Weights of a small mixture-of-experts language model, trained from scratch on English Wikipedia: 231M tokens.
Below are experts of layer 5 (counted from 0) of a mixture-of-experts language model. Rows are named gate (a neuron's input weights, with its number), up (a neuron's input weights, with its number), down (a neuron's output weights, with its number) and show model dimensions 0-255. Each number is 500 + 40 x the weight over its row's rms, rounded and kept within 0 to 999. Numbers have three digits each.
Before each expert's rows: a language model's description of what the expert responds to; "mostly gets" lists some tokens that are sent to it at least half of the time. This comes from a sample of Wikipedia text that the model never trained on.

# expert 2
List and table openers
mostly gets: "- ", "- M", "- D", "  -", "- N", "- S"
gate4:582602512509516483466520466539517470579529506394493488500465545579490573523479486479512500494560458536531462536418524414441428551472557513461517522481471476521495432487548531500478462496467492480459512451491473472487537516492439521478499497540512397546471503520508493520501486556611441530470504500415482548501497557515482551496535494474526499558512463535539575453481526467469521513446487506507508465419545543494510532499512506406434461449450484510490463461517467502561471527564506450419434499423483450488421466472514541481516491520522444496483547446537493433492554516522461384556540496548412522533465494456499443452523505458459480486479508447475480435544516507515487476425512428497519463534513495462532517420466502432447554503442493529543482464454493494488474458532482
up4:447452395499473431533513583509496532486473558605479483507561446396503438512552488521527524446445515495460536449510464552471444443536428517474462545593546534512432432538519495492487477504560515509503482506549543528571498470518446543503469501488521490464529500493494562499563467499508503461537512598509405484569448465474525504504507542487447467439484497484452500503485499494505514453501456456457449436444469473500500477596556501517455544476483508491460484551502504457501559490345510429530476473522439536559413508479486473474500485410506501505459419507517490503503502471440533525485514504459467495480581497520504546518531500466427527548528570459563514563499496440503452542508530461522517512519506482523528524585507455513503480508457533492513547500530487481556573473474487
down4:513518464512553500467457559511461532533462535487600448476465452481475492459520476564526448549526415487499501469478489439481484455522522535448547511438511543499493499532565471534513441575539510486512477531463460476516555491464482540553511504519520511592454510505443527492487549471542530503595457503442467575457536503416536483446506440538424464541538443516480545460526496478521519567458421495478437493562491477450515565585556480449511493483509463514546497500424478499440483511559495550447487520470535475480454529510518491424496430467478437544506451497505508481471432468555560488526535515422502561500520514395509531445531461467457493539590505477533452483514432530517456485537499501498477449568507466567563503567507567454537476447471527478456487455544530503509495604499533

# expert 12
Noun endings and heads
mostly gets: "idae", "ios", "ians", "ness", " forces", " family"
gate0:445553463515546515575530566552471445505493466466409538467488593522472475565496471511484462498500488453550450518479461492512566520533498437506559422491517508559448474562546531515483520524451533528553494529464541485495484573524536493539427521473472425560502549553511558523495559536467480498560512489567410528509441462537519533485450546452479535503486472501475461562450571485532461475474497559525501517427454458482499490450544528494499537507528471481535525479446544511550442473504451467483465535505480564486419473435467483478482529471517573539478505537590488440510505489536494521487480489509461514565506491536492559437458488600527563507446507553441498512595456441517493510481465483614510476525506484505483481519406437475467498489472473512515530425462580464491533451563454
up0:447480506459493511508526497507514514487502478523432409479461493570480463473464414501541444543544503469530481418453580518485513525489488501528498493487451559549474502546475512511437543513512559508523581520465523455475482505508529440437480502492526552510424547444497496457443406516495547488572487414519559435526467523484529435447541568504570492429507498468548459531545510528455549509521493485477511523534468538358482544501443486501509493490544551526537559546492446554464436483458506506512577517540431508539590482516514473460509402502537548507492488455460467518510526549488513456522495528496471507453487436430520516480492517495491593539470482470490493498508412470524539602498564482456432514519452460543458508539483517476513546517551491405455535464532524469467451466498436
down0:534480462548459529432471552491472521416571488507579548490484486520485434487491485444468546536525450465492515562535524555496590470490521523506485441504471515532431523450475473404487497526515433489452528505551493525508508479504537433558588459484508548510521513494540480506525473505521493535472477468431519509467498476490515488505463417531531411455551506503484629555535524430480558541490503416502459557512423515571442559486610547510485495504477483551432514505486467467491564546480560531515522526486435437558560495527509544496522476447506425560516585484464536546563468472460596475491511490500454451483490555474491476505465496404505475458515506501571515462499561460461482473482400466479506533542511497459534508540516534474440503486480514562468456516445481472528492488531517

# expert 5
Common nouns, verb stems
mostly gets: " school", " year", " day", " book", " system", " album"
gate0:567490517450550449515497537466528541493476473457544500527536429459508454497489521481480505506525488431448519480518443484525580493491525503563509491547514380496472446464467461491457453470464512434557440477485422448521474547502482410561445463495510448559578522577451492565482507527460515494523532477484505486552522467542524491515473542455494553496419506537473421438551517553450465453523507477506503489559474528488509486502495503542511488541547515496498551523510490476475441486515526487475447554573534523518464437445472508583479529553446510524581460554474499576454499487472448502503471480519490516522531507590501447473532431539509488407478466476497487530469534580513536371500520506440462592551539540420521409488457537485525489518487475460461506476557500444527431512549516
up0:479449503561553449500545439518444492470455483536548456520501505507490516473526578558497578518480560522503520482510498449487602501561479516462495546446492514548430512467535570455534479480466540523474458562586488534484499477446523498538484525480504479473602491539495429405508458417522491409525525494503528539535458501488539529468454593467519500464567560404525483480524508494533509500472484473529428495503456466455508419517474494482478499423510475455434520453526553474413472565502480486531524475568475532470489457484441522560511457432529541532480511449590507495528495478494539491518535486573520452519528484433490460454477530502487540493590541526494462502546523513477520470484519527425498460512505552467457443485570429495466430475476505545443472421432496487484504511440573
down0:485520516473486556524484495588553501497519524532544496411477430497448486498447512465508485493512569462541555553516526505511535552468476476451487477570584540419489468613592495434580561456556498444594505597520546534485574549445558488472542507507505509502523533479553488457474451440493454536508479442514417535498498528429485530482469523483484456445564502483516517526450480534586520514460532492529479495487455435511550514518428429496496575531525493504483533519573516540455499542421439514491529454507413452503514480592483532461500535467495506551465522492515526520502456575451499408467512518509474561497474503460491552525507524422506505438468433514463496543522468479515493520434453452506493567481483519520523574560489509509485507535487521489483464522522443570475476506517494